Experts of a small language model.
Size: 12 layers, vocabulary 32000, 181M parameters.
Experts: 96 experts in each of 11 layers, a sigmoid router.
Training: a variant of Adam for the experts, 576M tokens, 4113 steps.
Below are experts of layer 6 (counted from 0) of a mixture-of-experts language model. Rows are named router (the router's row for the expert), up (a neuron's input weights, with its number), down (a neuron's output weights, with its number) and show model dimensions 0-127. Each number is 500 + 50 x the weight over its row's rms, rounded and kept within 0 to 999. Numbers have three digits each.
Before each expert's rows: a language model's description of what the expert responds to; "comes before" lists some tokens at least twice as common just after its tokens as in all text. This comes from a sample of Wikipedia text that the model never trained on. Tokens count by the router's weight.

# expert 54
Description: Standalone numbers. Numbers in vote tables, census counts, and scores, such as 3, 26, 10(,581), 144(,040).
comes before: " |", ",", "th", " years", ";", " million"
router:576512461556600544562546477470494502452465506550472437549498496499568447535382588563520544440552549607568493421524516467493432484536382519442513507456470557565495554520483547489590488520557486484489524449480485544462640439530522455655508476471431486436586459426489491467544460444591514615537593580547582510410555504519475523632541564523436510456539457462558507466486566483419563471564
up3:502457535501581479595464456432559517534407537530549497554486536456545500503424581622460510467494553550561459459525465503466531467506470521474539562529454517487485464483477434458466524503657465515533470390507453461534554537448496521583476457413559510481584472503527475407494519552618443486534473418559492542539584490494589501534489562601530479456505456442568494544533550513417493539605
down3:544447610574580509454395435515479475580536529465493694517429563537381428563588471554464549526525455501529520470572502549649522469480469507457415509522402554470474489501469470601460593443500511561539502393551465485603542541448485524543543402516482470576493479516471539385563451537594540504542399467533520471584523528431496472567525471432506528433496518532562537471483552591522520537559
up4:481521406463536516476488491531440531418499494502465468498463550432557542527477582507514455447428561479567533508598503537434529517484558504525496434536488544579496529473591460507472463508537433479552537465489525546458552476461439519523525433468541523384578574490468460435544515483543486522538547576492560476514498451419529448571532464495592546507439573547466576474530607462536426441556
down4:539449439472502514533422488544487506535468530539490844429424471461559581578467583497547408456486584546509534503556462562427510495507496510545488492538522541575556576447564485478532461541532543490587579478479420503396510460499511533559488382454486502425520533473453510460484514440559446534533537486509550459514468457460463470626515492490547560437489524522433527458506526531561461504560
up5:485450553521568489555538514545434535472416464509447518573608541482547454523505600532527526549438465587508552395467456527533413485499449484528493500396554513489562562538375514498488477583440487485462525486420410555475577418523551524567551558605453604559618432431424412541603540515477578570533495485467488503448515561475516475533416612467498456498559531446428444470476511500426553465437
down5:477446486504515530489501490461474553499521498460506984560804530435497509474484508538471500552506458496497547472460429485537295566478579585460434447546522442526456466514396525526435398477573523507535576521520471524512531479499500491443506520516355554744457470508536463497507542497459527462467503467533462516499504471534484470541441438414476508585456543483488503490634512506404536487594

# expert 29
Description: Table row starts. Leading pipes and small numbers in sports standings and data tables, plus odd mid-word fragments and non-Latin bytes.
comes before: " |", "W", "ing", " -", " 4", " 8"
router:536449491532500503500543390484443419476464533494501419489465470425528508543501591466577496448437568536468448600498498541494510492523572576479554502511614552512541518515472479478469535530477547465492480463478602498489446535509527453508471444496574577465479590577436373507513499452536453502447410509546479492528499539495457537486484528512548548411486479540387549470625509531443489522591
up1:522406500471521560509524550453555563412530463569484420481465396462507479509485459499515463525524484521442421535541546597461522538572477492471520444530486612468570522496603473521619460547553463552459537443546539533479370527446542478499477473469467447527478576526487373407523533393483556469533542349509466508511434531573441486573522445508466509447576530590459494474503469571463506459547
down1:399451561456516523378502436472529558460459458527463497545483485486442486506460571482448387448456498544531450494476557536442549488499457576507534408611502573430548435491487584557526501444441438518500455460536465533536547539424342519487499466488525463396589495447497510514412529503499433463417497569483595514485530595556438536604439453484525444509508572506514499513529418533565521478528
up2:537545452431351509424417467545521424470572474518504443504498516497541398509516528497538559616526521345490478563466481507438538556543565573449469509431516581523415568540572534534424539564485586462504447456498492567474503441442501464557527538533600462466451508414506534486477491517510564502577473505511377546497489557418565518520455592477500511548530576483519466497513485530505490535606
down2:487588543482489474512522519525585451484570519562451488444432505488420589469488620565562541521472476470523513419568494479512537489492420569494494483488549548398537620483407442473482400414540554504479477500574382522599569522485526522427533535444420466469490510403577545431516555494450594447692396501436539481479530519528537485414458528492403491443482300478470499579563582484495480524464
up3:602469433513428461480491481522426520485521451484464471465451567523512532520485477460412590538497503466415556523495472456500460488495578436472538484514504514514536476533582459477434447403516477509450533542530447547432506470504414428561503498492521571468468518475475442480433456470502480489599509415494425505450500620534556441491527534620507495540546462609565531487578566505508416541454
down3:456574509487557513502493460471546500478481439437465483479502588488546531503434571616538411451475451487412536538437437572614561537436455409531451552440495539479442501557573501511437451427558494457422418427413484494513520487460579557452539527555516531439503565545460531534509574492453504479617446490456530516453436499538480455527509385506432422459595510487462406570561581480520582551499

# expert 62
Description: Institution name nouns. Head nouns of institution names such as University, School, Academy, Museum, Society, plus adjectives like Jewish and Methodist before them.
comes before: " of", ",", " University", "'", " School", " College"
router:466553505460563527560466447587485615512489539497459439468432510516485523466451540477473534413494513505499504442538490471522467487536564479545488457500530451525577575437503647564442410513470527492515508493510487455418494546470526522450479506463495513499498492443499440400453553515534515532464559507482445472499566526516459466560418568468554477466489472404557565517467554477467490458503
up0:502488505548556596519427537433484574484556655394470473409487522555507543495431486458459532509568505505474530553578511484625441543562426549588512550493500448434554507495527462526432490470449544482562471523468451490443555525530512503498485482483569503538521518509447411463412533442558434560516565484527462472505576484521463473456540541493509578584514534447526531523455507501450455537449
down0:557423525523440572480532521440539411487571526474562539440589506517516585548521549441487475569504512525471525448435477461551519462461529496513453471522422559365495492557510485470407507497585547612435448490592416527465483596512523558512454498571473438578506524497448403471494450418515444471453469442472415542414571425478501471507620534551446545599538522469390514494496520459510476535546
up1:531589418503503528579501507632497525471489557456492454536447497506434514545519561453558531414470540455430459565588491526507486551547551483471505412466371521564547502443498460517489480537467410503423464507477476598443474482552552634513535435381540563470438533412556597428494493537499419534503467448455476497508597494498452492665504529566499519548470506575513522557537419476511520352520
down1:502529574530478441520438473467493525541514532465523631523525493498534487510416532538460550468390372419452463563487590529534427483562470426531540485483504491522473501478445421448515482560570529534522409505476485472456550500457462458512513419515472553461532487413527543479518410524399470542503552511384537532597454406524461442589489464400497428509447596435514550496445456460458573564615
up2:476506449391541366615415523488535565459483436331494505555477465444449503426543592554512476512416575524509449420520468504545469540472491521567501409475494471485542569519629534484432439458465463583487472548452548436497564575518464509518318476543459474471456513468567533496498497505530524448421443510472518554494444466483438462535485504479474532419458460454482487429447534473550506556471
down2:518489634412465428424523606524507504443471499544367615482526462427495470510452529564531416443580438489507486450428400628516487530550560495494438529444457489507514493476580503571533521534470418505490466483553475453440468508508478432556538455497527500502383462549495547547542551523544499591597477512490442484508458455637500478509468522444413515495460497527541494452473495490452569507496

# expert 16
Description: Infobox and table data. Line breaks after section headings, plus table cells, units and database labels in infoboxes and lists, such as JPL, Coordinates, /100, km².
comes before: " |", "\n", ":", ";", " (", " /"
router:425510481540597568500529513533435504460430550521430306509454492556473439535509563533572476451490527502498504516507519445492517545434481517456506425452575501547596522389523485483499562429599538489537511473459391541553502529510523483509473465399514474428504465424501511458535593453452459490472520473579503586529530522518522488587513498536493562526457526538567473502560514475565473508595
up1:516547438573468542502450444529555496524389477578447489573465490517486453496546520546447485500548524464472540532615633590453505511449458456490498466537510556548568457432573507543552461481437497577568538514542469513512608520537524471518486545507451490460558481426509538550514468500508551498460492584509502433406457433426496471512495416508466545555473518517473509491543376488482452506385
down1:499538502584427433529356502416561533510524512421504595486445438451479488528516487592573555429533452461446507528492547532489417459456529521483469529451534546451506427518564521596456518564555442584578609446490549412523544600571566483541485500521497578407550483389540438411532381512535518490483456456479496626535544472463442495473399459504537548534454440463474505513521486441438528456451
up2:556449478525460548459466526552514514478550451455560478476478449473492461520510493420573516560549493413528447527461471447438532551512567451477546557563523447557583547466489535419527561584495404471412528562522533535511442564549458598465449477472503456623480474480557400476480553555481517498521557503437530406572546380567493494456556536574524394507443440496545487489430410588473473468536
down2:526466579529531444494542517492471473542467564502494526507480520495468517513549546534596421594403498472537422570509516509524490588461473444579565500541441423543415429499498565484476557424535448538446525460530544520469401513533516681524570565523480539445475473442552454483560487492564447484528520488511525526568490482543453509451430496550399513588528401556429506523521509516480539403401
up3:404547447493434540492507472493510546545519366506522483494466390461596477593407592496553553533581487513556438523440490557451536462541502566444575488523510507501553466543465486497538541483521486572535437425416555490457576588467488536543511396557535593497455492480543494502542417406560504478444485608633506522505490461516490564456492539489404412491487571491498457444498582508470512400481
down3:407432501526584445525433503567514450615471398512464650512480507465490460567505528501540613466520456621555436428515551448521590544499458415508560505420499547494450491596462506386536533470482481457528525539441528519480466510452527444493448471594507584478527476540423477489551551534454533607492491496500501467443442450519469546466560534525462461474475387535480517538467540594579580453513

# expert 0
Description: Table headers and labels. Column headers and label words in tables and results sections, such as Votes, Notes, Total, Turnout, States, km, and closing parentheses.
comes before: " |", "\n", ":", ";", "==", " ("
router:473528530487549521489559462492540571479532424515491366523456462484500423521452574460635443482524469443460486463445546572473495471522439541491563529467620565551526495431587465457463502574586491524478411504520446492443493557464443542508475483506448501375584485416464452447614464494508434519535549476561507546555503588580526464591479419440483527458478517513550420504533590533439456510482
up1:508504493505537588478457490522438486479430415513557415483424486515564484548552525483625504511451444473567514521527481590481430451512522493460538528396534557590512591363513512482417602563599535509519511507475469565507528470544575461544513427406491515521533507493527488528539496514536455485502485520506432520594415488547525518491503502513447571449498531460536454496453501492476525491617
down1:526508499489505522484395454489552516448492526532510576463417444468462479489571565488564512447526436425548484522483523410521474500543443500480496519529501548535499544462593493440447439525541440594512515417490525511508524413509496425462527565478487484428461497505490575414551453458475515509495555567507460531487506481572569478503554451503561480508509439471430455493496492529481476475506
up2:544551482503464507484455440461418588370652494514566441525563517456461517494553530544635453561582463497469563454407564527435535544587460446523573527564547503546482514515494422449385412537564523458601504441474436490533558505537423490563541516527498497502516522417511535556544393509581454548554582509505461519530519576495499490542531458444539532497501542578471521408575525407540525454497
down2:447464443529501492509397525537560432475505523499494706497455424556520437499496478543520546479506476468454537479467491535409497490538397448454385524485495533456534395458588463490456563499521499523591510454490387538517518482520495487501499563495505500403526489496484457477507508515569581520539477550514499522541455541488511492486510502573451450424528534463530500471505471518487474521382
up3:478454530468470565465503475541538550456554560517425458512515482521510511518505437473586430587483465571528532555484500528585512532542399477502523530523425495483502580476491484454489562460421452480501492445521432523423465504391493410496539484514480473543546492540455356545526372419497573512436483534510473481485503555462478536485462584374458502510551477443495503478547459536531513456524
down3:610495576442476565528456411480554403490561543562481542477454411524448467531542468483504456495536486452526506560481506433455524478481429438478491466537539500481517518479527571470520562449503552472524517443450496393454484490476370515545487500534545435533454502531464489473483386474535518486493496400520439482506495562449496473497496526522480513566460534465538501461510451547511468488482

# expert 28
Description: Sports table headers. Column headers and cells in sports tables and squad lists, such as #, position codes MF, DF, FW, win/loss columns L, digits.
comes before: " |", " place", "---|---|---|---|", " –", " team", " round"
router:507547456472499461492583442479417500510495578534489389467438499512545437487530639489543557480498502513565507454457566409478570548501473499483460465530521575551443572402535468505455503529530461562454521543477571510376519472508438500540516469502552551467532444414604366514495480396536440549581561431474472643521515506563483458561476482540500491583528444557495413438515587631524477523501
up0:430420579510582558451477462469501511533547447623498466484506542464548481495548487460509497547471464460522451441454454505474479402476468615453434521568524518555482544422479466552519443553464535527489502424511540551468500526454506545414627467479513466433549582419493506512475571557617443498528540407379493561515588570582456510469496471447439493444399499531520447592481433510480484488447
down0:437551490437574486581436548475575541524617531594547581505407490496474437528479526500545534495493460550595430539501590398508585458518511551529503516423495598464514557470498450545617493547534468459484520527403516427582517537479518462454521504408518429520572525447469480409532594471484678558487561553544497539481515552480534433485436591532504482582455497493566568560467468453518538502509
up1:514526318526537408538520478492541468549392595436530470458398476597569454493549593587550495465475503543483530540505468437555489527535478508425468506499501547569446520574596486486486443477519522478601473585433581477411554514585442538477475573463462484466489513427430437403588415517454553573487522421477511504411484542554555438512566514576498524481437550541457472455529506540533502516495
down1:533513450507581474515556497469511499420554552460498444448577436510513710459475448456555494540508477530485540439435543505507571478491514458470475603463437517496492480503479529497467608423491436478485485540531584423533413467458491490450498487418503480504456459515456482486521581477437552561509444454504463437486465517531456547477581490448473445471563632485596448555525559521463497424478
up2:569501512492536499449463423388523563538545474528522487440581445505569476538508526564487463477450507571494557404527535458551560478582459539538516414535495465419495458509420536475520488489463516484463443522538498485398479489496456461464563512522518502532517396517498498518498490503534460551400406493531498491574473432594491586554524528406420546500536463591515511542537510454523489403466
down2:469476331482484503536478502496508530532550529548454653484511542485471526464519450463532614505527610538491593477517415541504497547512615491455558598516505454463559371451505580515449513463466485502458382607483548486498545506473486491363512482586531540500437583594546543550494600535528452537539488516440510484526529563604499551527574460455548480565490551465523551562553484534519414513469

# expert 20
Description: Line breaks, dates, in. Line breaks ending infobox fields or list items, month names and day numbers in dates, and the word in before years.
comes before: "-", "|", "\n", " 2019", " 2012", " 2014"
router:493426554547460514581466438525485507522442452501475407517509475382500432530406551533582460404521520569522544512481445459491506600520425565504481568533543552537616521443526494500513484587481462416561582519444517435517533481554475628533412516465540516424579479530492390500551470412510469520611567495514498522495552450442502601563508480482477477485484452497515557507531503466567521480492
up2:495589423521475549583419458531489488510541461512464462458512451563535469508492454502531380415481473512489535535542455553463506461495516457531567464493525535478566529445530473572464565527460516522514525539524515514476517497522400492505537446406479570394471558476447442504475580470574514493529543497592577465528420425486439554497519511436498525515435593564512540416559545512514433432445
down2:482464512555457579554447390490569470548575434504502343403430524387495433437447541565481478459420567457437449441422473438532549499527560515504596518581495487487454483562482420540540402477503573524617508528501488463605516484508530579547554485471500480430460463422557537532454558436492537594545479497482481480485547478393508531538531525545491452546524417510573520523513626492541481395501
up3:413459488482488514479473537576539470521504556450520530509491577438507622513443479451461500486493455470458495521552525478445598487481527530579521559457524519455502501576539591593553434508463496460579609516494473403503510469561550545535570549553583560566517541473427495504562544507498460429578440535467510495484549394413473563498531557498449470486448465460455452483475468427582504521461
down3:525519484497537542562583587445426529539662458614536500452438487470443525662551555558481538490556437454522544477549528565472484413528579508542512500407464416447509472542501443495462446516559648569468548442492528470504539521557445415552448492549410456493540490514485512487493427504544555494450361475552467555458468409464426483534520428490525495442457556584531533611458541619596506428616
up4:457506510449477565463492461534543598472494539482499470542531429503496428431510482488485485425446390480485548538530580561562490517529461503514511409494504427533402532418450443408453478570596487541507515422501611489502484519507459510519379432478577494518497515576506510510576538544567454455577546488523544482504547448500445616558469537474477533442392462564500541533550542444442500558475
down4:646596567442430509386503548602467540435459531529602598566487554519517542465546520506483480461473468522543541514619530542523487377455523469560537470563511405530434498400437468466398581505571551581463528559581571541508592443477450457528509441426452515504542543602465501551535566522426453463462520444426495497374593451571543497491382496470529475456500495516518525519456482484521418590496

# expert 41
Description: Units and table cells. Measurement units and pipe separators after numbers in infoboxes and results tables, such as km, ft, points, coordinates.
comes before: "\n", " |", " (", ";", " 1", " 2"
router:468431480589504532543523432418488537528545449508517433532436485458387470602439619523528463472474558477542546435451521587415568498523485565468467456457546504498496567501552441520422541540527606494484520467444428488491513568437426486490455420468484526441571466474527532415458481417558391514423479507555520559520545543532490489560492529499423526434464484482488478544486513493552383524624
up1:422538459497493441541513505513519531489504500518473473574531496493515489504461556461489495464531479537523486572488452471536444548546435494522460483445528491540490398505506490525489440456496465482389449466496518426435518477480479572521515489539587377564467458495462480469499581454518540585531454528521470563461413571487512557505535508506441544470520396565580456511595469572572420516522
down1:521557535522431554408560473590440432560428554493441483545488437537565490577617431450531564555478442533509448485539483521512513448447411436500529575471657492491432676538504507500491511513520527533578467538538537459492463543476529536471561437569509526476398565522523549557450423446498482494483453504436459537477558558492480484538479451570503479572496483590530458545467505465498443562545
up2:581534618462418578470432404580543510470459478531506449486466475478414527445454449439508569472426541447524473484521466507505533442507569504532486490456652485483520520527546457437496506488559622454541481527542460516543533499497516501499542472563382567394491458449466460489525469491469509456489563566579534448492521456450520584485486539456481456471520397554513554508459463532448498537483
down2:504465502429442569493432415526421489571514557546458667443470524486521495487470531482500472449483440466483479452550502480442533405632471497543462590519564480478476466577528518427491475501488497492475555477469460521463479582495436488463524441486593562485530468454493553552490468444572499457485570443527417499487503458517429564452585546523442513474489413607493530532600482491536535556433
up3:467421396518496495516441456468376495506506497470573469574461556491558630565432490551486538596494469539410605519467469474544439464493404556525587532476511528568591409480473525503543489465556464451475450627511506457529495470572515527526468503538523463547455535568411488528518531440489481486485448508480469421508421488545571537508522595542487448518452513596576505522465490441520426542379
down3:488542580550413542486362462563490506476568528535465574596493546446518443549524497546542560516550508541511442464442476450583488495490440611510558450471374558417530505547545597581489450524517510532452484542611527549509449528505473518512434473490476533581485466527510525605486510535508500609517502539470423474582539564573516479610549497484522482566514513538558539623464621477479548525450

# expert 55
Description: Line breaks and markup. Line breaks, table header dividers like |---|---|, and of after office or university names, such as University of, Vice Premier of.
comes before: "\n", "|", "-", ":", "---|---|---|---|", " New"
router:531481435452581500522466441464435505449544529626387456472434458410465498555503522506532485444444542573514558483428527623449527463573504477531553531580511522602515494482512501496504429584521607499554534521486520532541493541430453486558415497439611539476624446451482455465481551431510476463562556494563559440524626511494461512580419534555604481473530518516492476581425545481553422500575
up0:564396437555551453597519495448506536518444627521442498564373478393528523449432454491551490550512489505546572515595448560509508502538564534536532603500460512547488524496488479450455495458479496477548548420478393568520537558425408454513499437474528526372596513549463462452501461575519518404517570478542517475473493587499485528465340480475533432523422470552442410464459424472537494557492
down0:546533527470515539507636556440409404581464477508495604537438547403381530466490509568553493474491541500505495434515525534513365356427479555415494458616484523517473526535500491432473562488469597536453531484552460513516503492473467474476512434446495456541430397472603466550540497416510470418503597535480472489511494520495582489556510475480532484459504479424513539577461598467416514525501
up1:543528525472541476552533490502550506497404553575506492491482480458436539478445531482560394468498479519468506387564528579419500563520554514506461496518520472525501443497447462510417403491464413450520515516505485561497469570477408521512517487456505569457471457449504457520502436415596502467575539428439600586530541525493465611472511488484474453554503468568483608417409462531496511504528
down1:542451594478559463497495493491483585466496458594504559582452538484457461464483479605473458576524479493461469466438475447443470633433527411491453528426448516545420492479550561443494484493485520414505399494552485536496537454475484422469546486457470482521443470538480464470365532508456514419498498512447469470558505510449438477476584425476537467556531594484461577425464426440581548475486
up2:508468520539533472384536481434549510507496502500531503538462476582448545572563537492419598575519488432398398477475579430492492518412526445500552474529436506475473491544497506474510460459530535578506638489544530543508528427487476447598436600507493520539509440432490493515564539512439534533524494595412493570513478581410517518482446545399509472562507568511541515523556449505499555506502
down2:428469537473525557489442520538482503545512444638500585515484538552529490537452559520593431402506501471555500416481452430442555549529479541531509517578495491492515485407420492563542588540491560466545529476542588501482435504524431483507472529493492543507546474468507569466517512515505442508521555448444562477499509462475491408465446548593538508543508533484432487457521494456543520528501

# expert 42
Description: Line breaks and figures. Line breaks after table rows and headings, plus leading digits or currency signs of numbers in statistics, such as $, 30(49), 345.
comes before: "|", "==", "===", "The", "=", "In"
router:466486453524571530588475459489489532550536504473540329460410464500527510513474549497543447431471483558453519455485508493496413537457531536572518499436539548618542484476457570489506409433575470412466441489435503537465512441497462550532424450476584534466575467439558431532504443439523420541564527448528476518539586510579477511502507582489547444486523514451482530503521508488441474522442
up0:612539492559536587454448521489421560473513433463516398519490551544541588484482598414417468450517438584509412481533499489569558535444558460509576445484521438394550507529457557504454494556454555511541447539497565502491504437405469470458529486462439417450595555503452578476473406485490496417504542540477488496519483451410555520449479438460504502545506439538435524501476523473542655480511
down0:511453549508489556593525519424463462453482525382564367500460511458478449398491449457482430475522541502519351462500584545608539516494517537501542464534512539540511519532422563527497529499472432493532443450510522534463442522538521334505535510570590482495555497589473512484484393464562589520530491487531539457514443526535466447566413419493609504547547433507574464536439499531482589489536
up1:349557509440566453537511586467539521514467542579417426447476406519521380479465475445641463450416446580460540570517586425579581505526459476449520471465532461467481510425523500461462451496451395457529586512505496535470551517500479540522484492428526408545457476470569434498488593487464448512511513512463596501523517594451614541504519431450583522453470430539509443466544482424464375600547
down1:473493550465451553506463497447523521505432565414550638547510409575576478456511509439555452429470485546448481466474516535433532461573479570475506434552529568496564537553549514587503518474515494496512518587605506517447416587539560599393499473391468477615436600489543486491506553450524481485477517513429399565480483519492496502473464506407576482519461521474476458449496511438539440558538
up2:508446604451544519554499410487433555461518539492483492521536480529463508507471542558555500453327501546493474478494595515558462539504578557526465491424485533506554570523436546497506479609445452554535525527526467553543489431590470505549538433586438528597579412445495509436472406524469503471527518548512494491532582569414479474447443570468522541523560428446434425548490461465407562542438
down2:486548473440473545452460488535504601489503499501492955520762465439422496448535563509459456546476524520534483513439522488474382535476506496509515442483464478500437472493460439477505492444517510487481530507492499513551481557407517457457472508433317523689446444512476461406509535535470498462476481496466469545497488466460503498551452488456561459487460486503500477497560538470319483475493

# expert 57
Description: Football tables, stats. Table pipes, numbers and position codes in football and cricket club articles, such as MF, FW, DF, League, Win.
comes before: " |", "|", " 0", ":", " League", " Cup"
router:518478382444580508483561481496521547492582454507455435550411462501488474523516566540584486391524449477525510474437508472466575495583397484561497430536528489557441534482473456461514526460555460505430500429497479536479540507465472507481491380492596514496434515556552482455527380512456469457517569454565470595560474477513485382606526517514481558456541525429484517411578542571574521458588
up0:484529488528497531517513479487501559524518495494490432493439551479537575447502567485449480443517493550556533504493568391336458531509434540437531484562573399573461535521509593533513537534404512581483498414537484545535496433542539509582538538476516553477430507564543453441506461469507439500424553489527453496507474493428513503502545533499535501453445498534475541452489554470438401610524
down0:475554502564519419508559544555516592496539534552528510431485523499485438473527546517455430492451499545505480550494553514485489500444394504496466522558504462439453517484465540486545556420425561523435475560624493592494576521415463539470582594521469533510487455520510496520550430483583477498572585536465627536449478587570535491414559483520497504550480432521476430499491555525486502498506
up1:520516407563564516461517398502498528470480474523454391544548473513555484517517562523501582550484510526476604490469518491542439501567469506467508522566475559511496543511485584455532473541494493558493454513522445564462477555467516439455496535430433494557441518526523473481547461473462531581538486533494551492573490488478468488547532517411519578467505521478434462478584625555521584400538
down1:460469507484439512486544533410580498434503583489547534487440495486544501501579481552400464409563625578566566479496613521596438564541556555488543459591516478483512497500552570498422408607547524526533479413500493530475450488476441559480496506543537566577533425604536426530521474516425455553516509577420509496473428494529442519518565470474552567498458501478498531503553531597502526537469
up2:519475382482609541550559496545528470422615490495506348507447495507425556499562563533522492521423460496546549548486537437502515528519499468504457465513518490523534596470539478476495507416545444534504460445484443547511382533440387469461502418492556512531527550557469517427473430489417497467532605508545452555549591520414419461517496590583519543514506521555514437483546604527506527495488
down2:530468463526472579413521461515487517417485520436488522477514580405476418554405441465481548453390565501485469489496491493493489490560468480391510454511465504550495392544506524501483484501563522494507482509455560481503445489487625518517540465634428558508545470513469449556467482510478569462526500539429414498461541513473542503466479530493532513419460516485552481530496526461498507550476

# expert 21
Description: Name-final pieces. Word pieces ending personal names and Latin species epithets, such as -ić, -ova, -ensis, -ina, -oni, Singh, Kumar.
comes before: " |", ",", " (", ";", " =", "a"
router:472524515591494559456486536555525505540432453522517490489405432417493451579441531587401528470492612522473554466500471601402597487482426565532515429506556575493542491500587471573503497413505481521486491378521466443594542483492466541483522405552507552492494434398503581428581478560513433547499553507572552436511506475530491492515476554461505471511509497466566483530507464488488493475595
up2:470530514575487450542485499533494427566418491461514491466383487473515468499527522487495506511522596438512402420499505509485552460464396538483482493418534498508507431518503453511560541463504563594475450504579426456557534525564459495520532519500472502387459480509548487476556466525465482542552551441481535457594534491505507457456518468479453450538511497528520491604422502476501524469464
down2:473530407567517509586475484451585398495437526453492627495384500552488505473602450450524555542498487544530555435510493409588491569570491548464574421487470434507502468582556499564438497476494547515522510530473566600602471546538605399437619522545501460393560485556563527461491424536410470485501482508499488530458552511538443512386527557451594369491486542555434555513419506558574482580549
up3:481437528540461527468433495563506512521512493444555475498489545456490504445455555525461455498516479548516614554530373536470483415514502496471518417451433503493613505522566600495507439492495510448475470438448467402501573505526510464497481395503466570531512434446608491485488631464550601560549492447484494464543568498440547469486463543385580598497492571490558415499594469444440497551582
down3:452486620516374486455477506484548486507546425445468717450551496522568455501484532503444532476488422502504534566552466544533484519461478464462450519441435398557511481492512664448448441603503467461531483526463478449511492526565560571555565525484436492583459548463544458549436454492419470500556509515468459518544458557463500485471467421468563515537487596467535437527489414462495503454493
up4:466546532454543396526559466535517487461426490487476451425406470411520444468485435609455525541462575473451449521556566482466491501514387532469433531413575547516540500526541403449518582424609506478563470507629563470521462429473420524536522456572447481518477394518421454452450540503451496588516538516504526402513541625465514450488404461439431544491476412414496509536464486549443451468457
down4:493461521509568474488478491435466533484421558467422692478493428528552509509510487438481540496466465499562529495542524500474517477460461436464479495574545558412479476494543444486485481453510428529388520463455600458519447573573490449462434506502574471493438527471494531553537498536495532428452488489450494582468505455524596593486529440600469586439464418518469447438516505454511456504481

# expert 27
Description: History text structure. Line breaks, == headings, Born and opening date parentheses such as (18 or (19, in history, religion and royalty articles.
comes before: "\n", "-", "|", "==", "The", " century"
router:485499418473490476504489454554508542499472505463417428452503514458480496516495502578472460448554465575571499488535408476457554561530643533533508502522530542565533552503507532407464496605535534473529492482472528570451556509494516503582462484558600530423525511482462439510490470519442433600489561496491488512547537463529415414631480563497577445478525535516524421509461540586544552487548
up0:499507452499547428476546453470355524466505421532473483495512443450424539448405539491495513433473522492398524514511520442444529433512492565587520545573480599513476574430564528537487476579464624501532470499534484441510487459466471556617487468428479457429454468400499565535462470466514434439570517486467516395515507420431441517573481468433433583398373554355567462477526520438445440563542
down0:529656490394542555505582494408463496498466544504527516526542449545445479519471447490552498476475591477484538556464467486470542452523452498541457529494599546436532472592568515512518544514468586469458503539506516480549455503509408489474563509488448480463458533421515522435440489465463438428464466464561493492545473556432508519520453330423413542475481524433495442493463603451432506523473
up1:542540546566581568482438516442576462550452550564513484540565561423522476511515523507479523551599504583542533498489505493517480554481429464545499523449508542542470552451600538507545557562476495480502484516517524496531484437536590419532539502594576495560452556540547470489517446543556512505534479543473546480454506470548519339551517526618533469491455571520554526498505494495442560556488
down1:593490498429519547474430464552490517450395570538509659464489476459481512531440436467560567515507469475492387570570431633458539482401519507536484541629578494433540466506500530488444535511475480600507550447497516484551518624465426504478532527583472493488531559548473471476475476551562443497442463492512581481516487588603448562536460502618490498463482434516506453490487439414527443452506
up2:480478493459492505441570501504519495512588333486513477507455528532542497443367547407373550392473470528485529471582505499498544397519479549526542466555542474522557518552532522576554558504379608504505527390468574500479567472460490434514421505477466597624513567495407462524437532493546512585452542522529535407401505470516520495579488578554505514504431427574473470497527566543456472459576
down2:543405504512568433569554475455409381518475479400483507520503462433509477488501468547513649496547421609534473451554463483517537531460477482530586433602499436468526588513485514511502566492522443443530507535452459490502580452481495439388394414516580553470523496506573513492565451487500458561483548507466499405549473497531560451491514577579414502399435446567499482552576542518479539497513

# expert 56
Description: Subjects before verbs. Pronouns and plural nouns acting as clause subjects before a verb, such as they, who, which, it, contestants, bills.
comes before: " is", " was", " were", " are", ",", " has"
router:552507399512521501470555540497484522516535533458450443415491483494529502514442480544551482434484474507488489536517497472498438452488404534523607496453553620569476527439433394489519470529550534478496453511546452498540517515518487540596492461593524514420504526469457465425567457516476464623640541529470559526543487506527466534659520502417541451466466512500525411559525541485481483485536
up1:487452473517554442476543529515573537434542444526471444462526486574605460462404475509511547528552435483568523500499473590492437511457526476515524558515452470584402629498500501576588538616465548446456442560537580547473583560505535552510445484540553493408523478451457530470543487490534442438485508495549509493485462416477523564492422536551445597577529475496541457566456384499488443459563
down1:520483390533588504555529528606640589540516416510487598521501494540453486499425536471537559537493501491519508501564437615546439508498567480575563533512495469535458540560426556603507448531445368504413512548572484464551569465528531503415529494524503601468558538554393435423547514485530463481429528515536497446542504658471469512478464510527549442405544452467531521561472445452483412531550
up2:552517455421502503473535503479463506456533488475521451435480458515551597525507386484499513454452376478500536498455470411501469518565467434516482363461492573459523473479467413497537424437596694450522478539510450542512438466470495443624463567590480525384412503505442520433449476536552477537570468487555547483521407499469491480587498435482470430440383451566536503575534488450474507437504
down2:469412513498457491465431514503517440458498527484568680451515554428551479463450557558543542467543543479430410510548563604488519513416530543458569557495522478527547449468517569505449535533546397573494549474489418516487604565532543543460433456461456470438449439508499481527492543461440535515471496642496402513484460513584502524434494628501538601577580527499413489552494508494509540496508
up3:493555498501589562530535542415462548494494533501516428469371501458531493513578502448555407430451513445442533411616506489480544444504476557510473447436541506466598501476550481491553568452490500466452508501492543512557485551589501499431486496459505545526561559490588548464551513494593463582531467472467541523559526492509552478538555512488558503478436442610490529458509541429503562533617
down3:448533508488456528572514382428493416435483461436582539506530615493475475543438457480562548470433558563372593480539507455513453486568545499472467505460541499399506451554436496454457376540426561520509500537531429558461490471507500492414467502524359512625480514498530507586473491545433483492460453532520469530484467474480487484418505464482543451483510453482479448485514535494399514481461